config.toml
n_layer = 13
activation = "geglu"
lr_router = 0.000716
n_head = 5
n_kv_head = 5
rope_fraction = 1.0
init_std_o = 0.0101
optimizer = "adamw"
grad_clip = 0.5
decay_fraction = 0.467
final_lr_fraction = 0.0
seq_len = 256
steps = 7486
Below are experts of layer 2 (counted from 0) of a mixture-of-experts language model. Rows are named router (the router's row for the expert), down (a neuron's output weights, with its number) and show model dimensions 0-159. Each number is 128 + 24 x the weight over its row's rms, rounded and kept within 0 to 255. Numbers have three digits each.
After each expert's rows: a language model's description of what the expert responds to; "raises" lists some tokens whose logits its average output raises strongly, later layers aside. This comes from a sample of Wikipedia text that the model never trained on.

# expert 0
router:112136107095087124172127152143131166116134137114100085108126130150159144093142185141128119116116097111070143162133102139122113120140128103116146156167128102147122146157097158095061126129103160138094138179129114074123140108110137157129093113148115124119159067146122143141186123135107100149104148127098124144109135148114166100162146125154102157104164164138131124107135142140155128103105134136121135109159150147152123127106139141102097148136136140133168152156075138165125108144143097
down8:151111123143100117093104152157096145154114094178170123089168112143126146134114130116123113167103116128093111099107141129141135162123097139125106118150117143125136134134123133079146116096145136132157127147110156156090097131124105102141096140121117124116120166118125102172101117129157125099138136159095128131166125089119122122152179156140129153137092182103189157167136137126101124154152105160111088115143142128102124119104099142068130118076112130156113165092163094131084109116159132
down9:138075098168114157162120115124165133121108127156108103132156110149124124146134144163148138100115136116079142072136140126196126069149117133120136137142159111146134129148112141137114156131152095127135120139121079122153155081148166129133094121144127107102153124126148112147127125129090085130142130131150117094173131057092090100150092135133145115122167115125088110129148140162113181094113146133134109098098107144125137171093098107136146122143090166133125131120141157140153130136146091
down10:131164102085119121140130161167162142115121116115091125126123076097116135137138112113159115179100149119119088106107152126109106118109164143097089152119104094155100113155095145125153128096127117113154150121121116120173161096130075123129118158116090133155123131158122107124159104104149151077128136100148132117089151142126147212104117108104123145169075141140132153146131145153095127165146121133161082112166162137091083116148130110120107115108137124124104114115132153162116134136138129
down11:159104149112145146130139138130147132117159176119117148128136119122153091128148156096135174110109100092122151168097080082121158163123140115147115097118129140145145118143095147128099167133129135088138123085145099075099123147172151107131149144141145135120146135084154128122094091132127097157120167109155114124105111129156145121168124171172114159070113141115158108124151140108109119122111152127130128159140135101158102124139142112156155164124118145143135203113147157143128104192125122
down12:110124146144127115143133150089095094132144145129188113116135106125082157147172114144153127123116131131104103093147158151143135096133113128136109123141174099122120139081132122097132128143120125141158115134102117123118145106096098132118092131102108120134136147142152122107122131140144104082091126117123086133083140134156108219114163178168183154088131150140142101143118113127167143121111165168120114140108125137095127117158093179142087103097144125150131132140170106138130139155171140
down13:160093110144062137142088112101127140118152131140150118139121139116102143107110111151117108120098136129109145106140176101127086101176124091138115116128126094119120149142126149128102134107140123137140131135124094151142119132091134126158130111127113116132138117132100151108109131160122080165164167119112148113111099075093107104106092132159092075150166118125070094127128116127122172161144124109075165119130098187117150170128145119119147105098096189131119137153110168108144117133108120
down14:151146140137123139126141154116140141122092150131116148128132114082103112125130118154104128106153122103146123097137116190163133132105140133147125154147119120154140126140117136110115144125124169120118123114166144164164140157127130157141159161167121146117137066131143111167109141120116154149132164115147118129123146138111104174104115149152129119106210113151113128084147150060180123124129147155181128097105100141157121129136105125121077150177128117181142101149095097150162178142124140
down15:175106078131121096122164128155139091083103088158140122117144126169119135120121126102129117100101097096070132121133148112127122133171150122138145141127097112112125106105086144094106142100124160157093130116125093074132121149119150130146162128133147080100126138139152171106131134106146105140111120108074148134150165108096119131163082138120147157121171113163095164098117085156142099080131118139093132107127146109135164123163153154129113139132137126152126129161111142126108094114098094
down16:099100111127109118144117132100144159112127131130133144150143125138117147153106176144097134142132110103144162086135145106146110121176106110104117161130114155112142120138119161107103138109108150143175125128163133139122105128119149080161133133112110141112174107093125172090147118139095091165162181090109080146084126107093129137137123126104105106085135148151055152104114074114129156093125164142121125129118096114135140152135166128092089122113084146134160118124116164149159110110144108
down17:123157152112136116082124109047147109127150147132124128139108151148137128161077138133064140101128123119138166152099138141109117104164116145125123133110109159162083131132090156125162120115142107159059122144114141150112141125124168091117142104156146117139161125139107141149139154130097150142154127117123127140115145128089144131137120102059106156157090099118104115116096109127134132161085138147149128153133099127163137156149082117142154138116100118103141114084151089122137119121168177
down18:103181146117106150124119098161089076110159090115096108130136086168130125106135144135118141123133145105097109077135087132133128139107132120143123204125145125136123119132084097124170086099109143110127152147081122132148120121150121147105147094149143134092135110159150156156180118142090085144084127122074144148138160172120144166119131119125150135093156131126090132128110141111140101135122139116125141120133109135147088131131134121116068085152150126135159119163117123120103150161130159
down19:134134107104101151121126133124126133110144083161129142096126119156100126126106135145153139112130090127136137091131153113087104129111143109125130156143181120120148103092086096142124116118154119217109133145102130151121115163132131149143102167127163127126119130174132142112166188096148120132069135133132097148099131132136132185114126142105130085125160109134125145144117097150147107116133158136110144143126133138125105079115126192061106162122159161159125138148152116114083118117106106
down20:117120150120196121125115153104109126133140134132137128097127109135123102156137101099097186131115132115181147091122146097159103110121114123132137121112158120124111141160128128076072125112149121093104120146098153156114106120123093123095112111110117140115160136176165108138129117174166141081096142164170120148109123084169114166155164142145159104120133157173128142132092132108133140142136106135127139124130138138119132137107132113130093124114134154143047184144141111111179117118109115
down21:124116091083143120144142188138153101163138118125128115158137113124144146135127165138148119078135105108015130151123159119134106129162136118116119155157108136088124151176097170112096155147149148186114112147116123110117131099108129151107129095139082134129151132159143159104177122125118132150140153127132131126131153115096129119134119112151125108165142161186136142132121116111142141118131113127122166125177148133124125146111140150081111129146174154133150117157092169155137130113131116
down22:118146171130153133107099126126124114155136156109097142136115141107130128124145068103110106137108089137171123129150096136126132089107129128098120095118126085125086111117173111115136134130134148158120153068109123106135140162183097130095104125141138138145150176131144109127090115107168165102142125162161170115157136140153086152097121122128162142160113099120176111114151186131156129149188112122123135150113143107084152151141126097174165104132146106156134127117127124114111120143120170
down23:097138115155140113117085177125138105129087126107120160107117144124175133134105111128129115130123144124124111137118162140093125128155141165110130108160141123113130149112167161153140161116110137131172132118156118126139151152120096088137127167115151146143092121089143143167114161111134133151187161070171139121104164106118135134119123113118102114083128142130083104117135125135073159084153135115063121123097096177144146104140175138113160162139125153105103132138151134139147171115100093
Description: Word-initial letter pieces
raises: "yr", "ern", "ute ", "r "

# expert 4
router:095128148152136175144054140158109128139113157118144097154161117144141127130157125139133114091110141127103130154133155150121138115132138147115125095137113106115197119137131121111141158153125137096110127118129115045153132126128085149106093120102146162129114112085139093174132101072114195153076094113139128085116114170160110118130160106130082129165118114130151139113131130156113122139104132117118169135109115137135117129131154111103096139153176110100105111151142126140105115126109124
down6:105109157136154158129117132128115134127113145118140085126154141084157125117135117155103109119099127106132103115099129087137131122125112120180086139117129143111111090141094149121133141120148172099158111142099149136156094113129156143168087137146133101127114116098103123098123130120123123127122143086163154089117142095137100162158120106106114150138085106153033112132150114129083155116161128092137111158100132120108161142136105126130145079108166125153148112121088170146137155110099189
down7:093130147174116141127099131111073134157175118130140129106109117116127183098136118152161166130170081121183118135148168106095167129108180109142116145149147111112141126131129168181124112153120116183082131161141127122115130121104112158134136112092151107131141109097149125096128142152109130156129115106100127107145106124147150099158102118087109172139167122116079161108152120091143109109124080130152131145158152149111165117121131135119114111110099148097122116125134127138117121084102093
down8:111129110112137145147107136161095105102105153133085116165143189127147139138156129114066117138119125126132108115137096107149158089121078155186121135134100120119112125130134146086175123171160101159171150124149095151102086120129149089128146109096134140112111158116151120152123101116159129124124147115125127119144157153145166116125111134118125116150127128137053132137124105143065147141125100098149133139110168055123117138136109117149149093124133106102145141125155139143143133107108178
down9:155164120157160139145115114111136131129117075117108187126154092117167108132141109152095165163151107122128143158117070127097091133116100128148139090169145105161125128153110134145129137145087152123120134152134109125183145121152150158130153150117076130077147121142116152136119152159150105083165128141119117177109136137179116100111110170159160122101124113178156121182117143097147148108138114141123128128119157135120130109124131108117136097156120107120140091107117122133089086102152147
down10:114129101128142136155134170144140149152107160135135072111100127113128110134125163147106090142146115112168113145125175121104118137117097127102115153110137094145092128128083170135126142086158154132124155142171134142109129077099141129186086094119141162134126104191162113134172122127118088110091114132132113124109103155123108089133145145165155112106166089161080129113146111142158111110139105155135151108112106117131118100095101100136115093140156099138137146130117157132139099174146107
down11:110093143120168148130130134117116109091160107139155154106117178052137153119127157079141161099156157122179157145118156086133136144075137137162116095153113100135142124124145110111097111129130150103167097150106159141130091138151128117138167189158106148127189105154099075134103078120126146088158143109154120140166112100085140111116148133115145117121140145146125130115139129117153141141153099142107112108120112103170174136114139139130137133122165124134148116136138114122150124139115121
down12:108118060115133121136137098167125157127115149089154141161111120113128105104103148137127090128125133135028150115103164150127098133105146184113096100127160110155116132125143166132137121111118134105121108115151121141114123158112110157124116079169107132131104121153115119117102118109135121167165145081112150086165105134123140109153127100142134148099115137088197148149139142142122097136107133163090111125118098133113089120150141112126096153112126142130112141165089120121151155146133084
down13:134114144165140125083097153139121121133105164120129127139133158149142108130156117138108126115122156099068117143118140137176143133139106133111119118111150124088168111104112121107144129137120133137122137113063162122176101128117111134164101121105166110133069147104135101167144097099074196131128068118120152112140080148110088120156135083093136152099074098123108113142135123092121126111128126117161108146130148125136135148123142109097106109162109121131146151123159183131127092111129123
down14:117120148112142126125145119117151134162123164127143120124135141113145127092169155098152110086105145125044125135157118143157120120135117136086131111135101158123106143183141149083120121116151105147114177123092126116166199093135103161152106116144103110127103106140127121105124092115113152178109144105157135136089132168152096123131133124098117091120190131096157115090123126116125116122112128109107168118152145122108120142148120095120118090099113127146140176125149119145097114170092165
down15:145128099140140102109098132148190113139138128130129124101152110113113145113118123149134119128097114077140158119154120119099135186113154117119123103108152077086165160126057141154141130099124119136120127098094171133165143112143127144073135134168139132137083117122120173121102110163108179149108123107130124142122129113136099109072141148080152113137099124138091142129143112110085122165132135154096145143147086115127122086125115097141118192146115120127116115088141144098117155118140115
down16:115133148130166124076115148131121111149149140129137125113144078153103111134149127151120134163103130108098117138125122136147152150090138149133099081131119126139152115138068130172103120126129154129122114101120146094107119108126127107101126087119154125134123153146105045182122127109134099089142094147111086139104173089143121136155130104157146151127154130129156143091099117080137144094109175104131134139130098104118106158155125119108131126129169107134099164105152145116133087143197090
down17:117129133116140138158126140106101127118149120107090144112122096131133143124109134110109131123125135159031107113113110125166097141129129157132157109167116112126139106158142161077128111124123160133083123166104120137164139090150161140126088112125145097115161140145100108133099136145156157105110120140122112124083119112124121131110120126101102142129106133171227144133130131166089148135113123154138109145107117081151115142067160132114105097128166111174125115112140120114100110140092102
down18:122105141129138092148133114151125124098082132136146122119086154147104120129072135134181153111117129106087137146118081146150148126129126092159129137150165103120166126100144111128140120199140121124136124086137148143084108153120129149099152105136137190132102084133155140153121129150112093152099172134118087110146158132106184155126097115131098102135060098150147135123160121109142119145111119110135156112084108114102157131141141094119103102157096110104148131109132096138112137104155143
down19:073125149113126106121127108111152137123121103144169101135117165131155187126165124118168138125128142101255085169130117085152138147109098124106129117118135144133136147146106124107111163143113155135160113113154147148157112115140157130123098090171125141141134143089113102147115111099114125155119166158134123135179152157110106127133122143128102147185126103152077114144131125128153126151135113120105138135121105097106117099126111162102128121127166117123117127103126128138102162108129126
down20:137142101089092133114138148114113140103117126164123142095122150130155131161127125148143133172140140138235128092111123134110128127100145152137113187136157139133157106152128161142119094142148114144128112076099106154155150115128134072167105135112139088115177121140119116117122149137151133077151137104161112134127147112114123123111120120160146137092148105148087101098131122144130149135125138140112141107130153141126123089148092118104144116143153176155127144185172144132158094156089154
down21:106142125145165156134163183151126154121088113125179158068167130157131090144159184164134135164111111147133128120141136117167151114153120123090145132124164106138160152105114150151157098122141131158140138163156084146139101153124114155111130129113108135157139137133123124103104189115100125134129127167120111139122098083151163140151113170116156101120161091118108096176125115078157133158116131114165112134136098145133118160111135111153144135101124116152110135124135179116145159118154131
Description: Determiners after prepositions
raises: "s", "m", "c"

# expert 14
router:112084136145082128174105161118142147139143132104185134140114104126124133143120144119131114098093158157046153113179119130116103154179115110118104145097111080132139138140119158144127190142124131158162127105144144133124122113138130147161120091133098121158118122127106125119135094123116191159134160122135125090135130125131131119136112093150121087157089120167147142129156114094153144149128105124116139128157076182143175115151126133102137104104158115117116104129135168125132173144112128
down2:154160112190142124140090088151128149129109104144160133132123169140144144112141122113118117104134111141093119108170089129148150132141105158086176129135079186152126148151132134140151123188094114202099168115119175134166113143159105131179135122123114129131150103121137132142134068105138112126095124130109144114139107080136147156129127126114111151103169091115138122122101121156140191125093136149127110110130115130110101120171165101123103115110134130132119110124118133104119106101141136
down3:135134137130110114126123153156120119110084071104134138108162165119128106126094137168118123133133125080103136124086073165162142166132130160111138163113132142100134134107104140125116122140118081118130151151136197116084128143140157087097096116124112137135114127132135113140124120124126100097120085095100139149113149131133150152091138189148133156099112109086161124114122139168098092148135107115094154150107149116187117156140106099172085116154141112089157148153116168133116126128135126
down4:150108105104164153135094103144123142107144112104132141175114158152121118102103158137105122137131100084078126124107154155101104152108115135094158147128105129125094122164114118179110106131099103142135160130091145132129152144087093156086117128108115154137108133138108098113153110121131113087197174159101145124104152106152104119123135124130128132118126132139155114127097121157148119119106170149112085122088150152150113097127166112110105146147078166148065129121107079105118131103121097
down5:146100148140121114162160133129171104116161179120114139144102114098130131084129110099099128108145133123115143111156105124110152164171172147152076150170142135141135138127145115128123132080130116125110123128109087143177108135151159135144100148119111112145076136090161140141164102164109140089133137156123098151126133100121120130152111099130099121117158088171072139157116153103127136105109116113128112059099137151135135109147125134098119080155074094147097106147155104130152136130125147
down6:121138125147166132114115114168116083128166138136125141135099133105125148139129168137115092154152137102139104120104142137105115101124108093137156147132155124113133168115154160138160158111101107151116144152089123141101154149082165157071115147100193124085083115098132142169134146131125156117108160099137140133109126103168136111128177147110156102103120168108176104137109129134161141134122125136122131134162172137140143141147138090085128171115136099185126126147121130086112122118170167
down7:131117121142105122127139111143122131119154109107166166136132127099096140143153103109141137193114122099106155121128119177149136134110161129159136144144171151149105122144117154117149096154130128122137134126091134138133102169114137086144143175113091095154140129131135129166122098113119116083107100075112146141083097117136089159098158141143129185158146120126146107076122139094148127084066169110125118129097080107128118183130127173147159142119129160084127138143105120132124105136115130
down8:124149159138151140124137086152107149098126140100171094128112144116131169122112092154130118132109163113119099110135146121089099171173089136064139095094155109120124168132114139133120127143172112169146117083136142160162169128145116147144128100135138125159126122115108120166167083136122109144159127111154155112141141129128113170170111121159071096133133106145139118094110152139122135166158114128147095141120080166134104131138151111134170107121140152137096136119149126135150074092098120
down9:135143153140126110129131114165086149132109119121112122155078147137138091121111103148125102148075123111175168092146131124120120086111113135122132140192112164170140136109127109149125079131120159124138130127142137127133167140074112122086130142090178152120111127133150115139114154179137173132124112131130126112125150103139177123111160150151096146138124164085153108108140163103140139115141112114172132144127071133126115133107127117120113162094114150134126151155052170143106149125158155
down10:105135081160096152153100156171119116131108162152101094129150133128117108115098125111147106125147121116149127131144085135152082137123114106119144067163116142113122142108082107120174127109115075118144108140132133139113158125121137151143093124110122104139110114142127125105107162119124124140105105150077123136143090133125166143128081121109125142119123113156153088128130109158126136133149071144182125165148119064115074189093113146103087128115119167112162143114119122127147122168142102
down11:113145102134146137136096144120125132076162149164117102129110141084146110161110131137120145106112137136175119127148136169161144147085149120102164122101168119151138129139114102112095151110123134153142163136130129100113125142106130163133104148086129116108118156116158158164096144127086104109153102146141105083054145148147104127116151152158116116146150100119103186160134165104127135156166099118177113148151124105127103134086100145106092131136096156095138111151129100118103091107140094
down12:164146147109150116153149139130152132124112152139159131147117157131165156134118117142145120106157135139168123154115135116119149127128089147091154135108159148151144124145126058157130086152166155171104139155182104100117156090120139116143110151168147145107136119169060115139116098172121127122106077122171134102136110129157171155143137109130123111182141103126120075118083131141112132147137169124072133122119102120111145101120104163118154145146128169115141159124148114129114141141133099
down13:134123146121116158149147133107141124144141091146074167126116109126114087194142138122119148111120113103141118140155122195134129123158104102147137115115127129114104173113132116080147147100176131125105135152125137111122129142125139115099136116110149173058105135098105143115164135105113125121137104149134171094146136128150131081131157149115141090115167142128129107121065131167129130122152179105146167164146136095125152117116137095184114140126111153118064138111154100124101119105121150
down14:104133142126130125177097154111109096119118137099154135101118098134132116119103145149123123136117151123165129114133165138138109133117152113117137148140102148144086178146108120140091170155090151111106156136105136092084139139118169142119158132119121112140133130161118128111098117104106140117124114122121122129147082161166106105119132088133138123155095127113061139110121140136124164159108158130081068117127093064172107070106145096158138128135131102129131156115115057144138113088155113
down15:128129112129145121112117087089121083107095112070117168102122137148151158144173106135127155148122097132146135184144186148103129136164152144142117110099128152130192118147122157162109140139126108137124137169154190093149100159151164121105120101144097125091116100154125119166125101089136143101136134142163126114141136087167164126124129109144123141088108159113101122145119175172096138155102107118083101117115116136155125154149136113164135151101139137121106131122151135126120129117133096
down16:099146094150156126144128156143128103152111136108089115161140156092087076096163139160130088111116140131196116157152116105118109105129158091102084117099098124105126171138109086140144162137144125133131110148087132100125109161129101081136139124111150139129081072135163166138152138156099105154145143130143087124138159122148146131136146191121110158124114149117153116147132156104107101107145150134143130160141158152126106140132116119134115165103077147133107130159135130124107149104144156
down17:093149098114129139069136124123139112104136166090134132127071118122137109119122126136138107116094144114113167120126132125109154103161155105141134115141096125102174140118155135130129167134151108117139096115168068130128152149098121108147169065136108138113140126127129133080129130152096145099141135112102083108148118123122135106154131082150108084166105146156108157143094112125134157159121097149092103136108166189145172149141147142102099127131142115119130136100115141162090119129182096
Description: Word-final suffix pieces
raises: "ing ", "' ", "ly ", "ings ", "’", "ally "

# expert 1
router:114101095135109131120116105149108138117085139129112132144106141147150111136163109170114125154130151088031110117111115097167132135146085092148170172098133178099129145112120112086115140137101160137130134122127126121101115098089121103142146095114134097119121092131143125126135116112096162172115145123121102135160174109139147154099143139112142159159112091172150116146113114133142102175155123137111121165124079165157107150142184143141142124155152124146134146098132135109110155118131115
down2:163091099162146131106098109135137142118125124083171173163114130115113124119140119108170111130138120159204118145147165131100142126131113147105149071108144149118130113080147124106129134111144132117134122074098122143182117121100104133166118119127137099122110120103145133100115125094130137088119113118110129108143096142125152107133129104099140144132137124129239167141141140115114123129140100135105093120119139103126189106135112109179142136102119130131146122090093124121157138113165119
down3:130141124154137101160138103117103138156112158145094131086116148128127112137119109125107085137120128129124130121132107129132106119095130072111109083140145164149140123152153069136107181127151088086137109111136130159121117181115165107142182152151136085150169123152107144155143161113141144149125122127120124137146112116173089115136107122153139129129086148144207147173147107121116137128128139204129102117123161135089122138120115103116143123113102143104120146153149165119104124104169096
down4:104099094131111123138115084097146114150122125167116157132137091120189128153141114130140143132109135154141099144129118093097157129144114165122162128129165126144112176100139112112123102123100170146100143125147090118189117131142147095105131123111085154117121112113147133129076157165117145116158142145078136117141143097064125115117136093151105169109157137119080077089082083163095147159125140114114153110111107145141110131120147158133156118169130120093140114120144112140128117136156109
down5:145131131154120131115151171109126111124143111177087138072109141128128140104133125137125150116125167137039142165124117138153101116088109134128142110121142097150119084116145133123087098099149101146135152110132085153147132135098123161168139144158123114128157124115145111164128127159146147100115112084118133137121135121122136117150101133139177100119123143084227142092137144110104139158139155133104156121113121082101112147131092153147151102121116135146124138157114084161095113148120118
down6:171077148140154104135157141141161134143121102146135135116136128111096160162140099096142135155117104176205093121150163126112126082177111103117076154092144137138109115143120106167137150074153124118109124128128119122133149141110101147128135134136138159135106139160107111095145114139122121122148148176130097109136112092114103131123088105130140099136145146123149150143148077137123153124115127100163112127168095166120142103114093095111107099113079129129119166102076110129150133143114087
down7:119119107139133116120116146132129099119131125127114139101123116135148162154131110129135128138155120115128167167116119125127149094116122130159179127143152112156123166180127125154111129132074167128129115209153092112155160140164146114105154172096096104135112125098082115171124142095146153144132113127081103132153151101106084085153159159126136135139130134121072075158118103145100113116150161131125124151125093113132123108129137110105113148140101134182109131100129114093165144109110073
down8:103091140095095153161143126164105112127190085110125088130131133112129134140159171111120128166105118140148129169097129141182124154123134133130139153117138172132122120115082089115123150128081156128095170142106110115135091105125128129129177093112166111138114169114122159175129149129143111160173105125147154119126127099115125178156129134122132147056142119125161108166106138121086123107138163106148124127160102158112105125108112107129144120139137146138130068097126115119119158137101120
down9:134110166108111153158143084133147123098132147139151157111149144157152132105119117153116155117149158111114129108143140111131093091128079130133146118146133145114124153120122116129119116141081115101158129079146111090142144135129106130114067138134095148095082140108164157135063104099141119093072153136133168138100134103127136124118132094108125144139144155129096160094075185130140083098157100110151104138121130092114126145094118172153116104103139116169105081142144141119117145106110115
down10:150111130122111117139137144134134100133115095137129129086116114137118120127143095094118100134118141102135133172115125130145134179096110113105130127128116144139151107131117086112166143152154126135115167160138132118115128124113148094125149175149182130130090113083201161129153103169131116128143107083147173068118120161132127149153155151167142163139166079133144126196144098135151139110128140139156085130121160159109166104138136118154104089113084127110092110122154104133135092127117126
down11:127111068114140128150110109139135141107116112132108098116130104110140116122104122107143148124144121084216144104133113134125103122103121143086152094111116145122118107144100103123118129127144136119173156112105115117102108152116144142119116122095132127141122141147141144147098124098142159143107125155147152141127107142162148152147114092079146117095122208118106120193104161156112098132167165172132102143105123100102145148106110130151152123072118141173097133187102135141158153136141150
down12:145158167127172165105134122133118119157115125102121128086133101152093096118117120143164123129141137144157144073153097180128142099147108101116129063139128120080094157155118128116105161150120104152179105133138127125139127133132153137129152090152160127119086129145140130156154092094123158097109139133133134125173133159133128101136121094113091163133116146123192141152144132176107131122059122150109156131145144090119152136114121103126172124135177154146124115153149109091103129121142130
down13:122148142153107124144118137127182141142142117130165138116123152179171098153108141103131156104109081158178114125126152146126093137121142135134157143115120170162159111147146134165145171107103118132122139116108125175135129131092130117100082164137100187133150126122143118124086105144143160130069143147129127157145129113132115131127122120130129137132109155134232100135128138153128127170109131148120119146128167081110119140127125140095131151102138104102146107163072094106151128106130125
down14:142135140102133105123171118113167136063136141132130116151136102148156133154104128165119143165144125155067119099135120065118151108063089115120119131151096139124101123131176120116101135171077107139119133130137106109112137103140105079140117119106086151130148124117094162093099136129133131141138144098060108124110144101097141117097131103139136133171133136137069105128097116133147112093143088101140154135113099138144124144159129150137128108139150152177141131119132147089109161124125152
down15:119148137070080135129114144085138134116081115132204125153120132137134123116145098120110148099150127141147134120096145168133134133125110140160120098149145124145101138127101121111123148177119138113147170101123154149144141128095104109105073172128101141176156101102152138147131118092101129116136137136139153170117122145154160165100160130130146107155134106108095181080128151120166157153142165110142153133166123121142096142135108118138127152066067134123134096151141142138111123107117123
down16:154135147090117129121123123146136167145118129125137133093141133129094130071132158113114140113139139122080089103151128141144134134128090131155096100127118096097134082127165083138172098169170122099114125171131114091103141135095098159136103139145136164126111143134161114143119132141133109109143074161104153160132080144136116166165122142133128124092125119118144157142091138173150077088083129119137133139135125110118146144107117080158068137128153137128098121117148129103132067100139106
down17:134159162138142130089097132109092141116143160128127120131115142176127105105142129113119151154134108160211168101139149135117118144073127157102118117132154129139170102154108130163095105146125156118098109101187126096141127140150098147179141092125128142132119176152122117118167181094108105073124174164143074122158095104117136118161129137128124129174148111110097127128156126135113116142123102105110141153142141141117135137161119108098134137129138157136109126130136139108095142113168158
Description: Word-initial capital fragments
raises: "ast", "ender ", "ain", "ati", "at"

# expert 2
router:194092103103160150067113128135106120153090127155101147115077069162146130115112106133148146135122128176091107151109145133138131107119180152130120152136132094104148129128137135117125127181084121132081087132118117140130117114126130114107092104103120119143172146135166138155146136096133113156112127146117107114166153087144125130134134134150144130134128149125170126122114120176114126174138134100139128165114183171109131148131130118110126097158152168136102146139146117151128091124069148
down0:117142127145130143137159085129109115116103119124116106127134154144101141175144142127168138129121127135083150092113146143144141128127109111176129148103121133185169131150091146104130167097172139126147143174112134093139131134128141117129136137136091155133088148132096108127116096142093119152097134110128162147158120086157106131158138085120072096075137122143128185108151117059133171117084091163155146144131138146148148089122142105149102128136090112133108097138142113154131108169133122
down1:126127133123104108145146135079154113089152161130109116140125156152134158164182098146079162138059142102125113117162107119103093113095133127135142120159144135141105145097126129174094150116107144112137155093142125110063131143120135146140104146116118131111114126125104138144110110108139104127137126096119105175118171106081100159135150127123155156088112127122186094130149150108134080122154112106130110154132173128149136115133114119109157165153174137087089143103102092148110141125136139
down2:127107148086145143090144126133128124099155142142107129173098073078143100143108155088146132162121115138157122125112111115149112152149140166130120131120164126109147147116166116116144108117148092119122137127156145128120117137130125136155136057148126088149154085098092146111119150088110143154140154136104149136136151129157181076104136147096137138112092097174078148127145096132086162157131096114135146119132109169102113091135113143126122085146168098161146120127122149134104132086094135
down3:127144105159176087148119132124093176132123133130108100163114163145136144110114178134122140143099137169144173130129132106101117105138172126138131141155118098141117120149133152112135098081131116081131113125156126133135111146106134128106124112125136135102164089090135132090133151154138121094173083124158107112158134163164127079117095110119131077125169138102124161145149105160128121084139136171132129170150105109127117137093125177096140099153104095095165130083112085131119104132114141
down4:112157127140127163105103108153127133117109137116092109125094118148103124108133122125109128107116135114180131122142100107157103121144180158118080129121141099097139138109169144083078155123114124114149087137156130125126100122109095136117155130124155146118088099078144134138138101106123152099129115136133210117082139110108114126129132151136112108125173142164063131124099155093146143094133139136137081179106104159137155162109124164123136155120134149139117136110168121122112180172115142
down5:147108147162160155138130139114111158114118116128049090141100127095145103110111137121099143130163176102142141121115096150128104158162160135142124133137145133111097126117154087113133165164123130120155108108123099093116168147154099148101113149117113107177136096132126147076139162128099125144106151118133076124171137085142141116116157124129132138153092135118133099148139114119160149133172138119091103158159125144079137130123132136139149144139141151163119123127114150141122105049184153
down6:122110151139098125137114122145132073119133154134119066099139120159093107130113132143110134111184138123144131118116106118096102132134107093108079147133149125138083111135125119128104153113182118189107127113130160149087158120168139123170159136115107159151080102140132097130166150095164115109096142136115116107114153151117156154154162160162125130132130093111109101111098170098129131136125131117095115149122140098148123107076138099118148144134097132125130169159099105118072105096152109
down7:133139097125100142182136163140095114131108118163137142111120140108115159108120176116124124115132152151142114101144146133076128136156116122141095078143121115151175182140082160129074133123129116142125118081177102116103181133094134063099122171096107147092134158110116115139128099135139102085140155116112120154102124151115108148101106126135116107158130132148140124127096106090129123127143091143149137128150119123084121132139148127116152135141136125160108137142094075086143172081142129
down8:133132095149124163144150124101114147123095103128114120139129150182122076126134101084119139102155145129135131107137102142130105154137111122080135121158159153178170119127079139117127110116210170112103086150148145145141132121119109097165104146156141107139161140143130152111118126096141149191176098114108157184139107145121137168135142167141147154128121090122107125107107093158136131137142077122130101125122124125141108101135119123094127119120101117149141119169072146131141138150104136
down9:123111143116150102131152101120109115163116118117140136116122136114110104165125120094205142107134122179131141114092142152156148145124113132111143108142140111169139096137126141121136171130094127131100108134138098121114116120129097084124148143138119163140174200143100143145115099102101102132145117183134121078144113166132127135141129107098116128127096146142102168129160149172128132146086117141089113110098117188114121129106136121101192103113161121151160104140144134124155179110118084
down10:150105117107132108145107127114118142174123127184146113120133105144163158154127120135119047176126157147117152164121078122127122137127108137137114130143117114161110121107159104149146133138167099060099141120128151103139093164103100127149143126145092110145137085145135124100174126140164126142138113154091135127136143158132133121115129147119141111108131118154113108139145122208135147170160108150167140110131078144132138082176091143150134120158104099150120130114088128137117117115140091
down11:082122142169133157151118169135136133125139145128163098115165098163160122130113096154103124134133120118115140122119171171127114138158168149111092060110085135117140147138133150096119114124100133144126080126120130105105111147128093108138130183164104135140142085133099125109131140119175139171128126120071098154100167148094139083110156164120155142163152129107107097121094130131118115146157143102118121122107127109101075148147140140149152152133156128088140135184118146150111124113146152
down12:089106128118154111104106104102151136076139157134173082111130129158120109126134103141134147092134121123063141154133146167138093159119149139113170109123095128126149079142133143146156145160183133124138111168186104149100184118135104141139136151108143118161124111090139125139122121089110169170141134145133129134158144115116134136126101138106118160104117089150165125106154134082131105103130130180136128149167123108115123127117145147124139154141164056124154085154114133131116126128111150
down13:159148139125123153116143136083147111113069120140121127128159070141128129120097123131131161081135074091212121167100141122163137192122137123124150161113095140146123142150160101147101156142106139152140153139062140117115129154113126121109136115138167101114141157104156114159109121159120111183118143089145103145119117111108129123152135127122157134132143168132095121140130107185146103095156133139139135127155119151118103134134142128143131162124131175164147121128156116152081139142127111
down14:096124164166126117112104110157139128088146136144143109074131111114120117151139141127084128124115106154000118115136115166140153098114110150125112161144151142125087123161168121122107112143121102092141158105126130111116113164121132166104111124117152117133092109101146141166117120153161132137152124064165134087110123128130172155156123128126114155154107130121137154120177123110135124130122134162133114108101153128130143099138120141129127137077129129159155110138094147152125127107153167
down15:131127138137150138117132104101142118120119152132174161133175079112094132192136101118180097123107161111059115125115157131149133114090106083147125143128094148156150189112096124104154130113116146125121140154106133135113130142098132135135160138140115132108099094138126135105156153117143179174119159099129099134122107128149134124112117120093093090153144121102147107101105167115160119151098132114151135173097137091115104151133163097133133132109173171137080118108126116132132125167136156
Description: List and place-name starts
raises: "and ", "of ", "in ", "("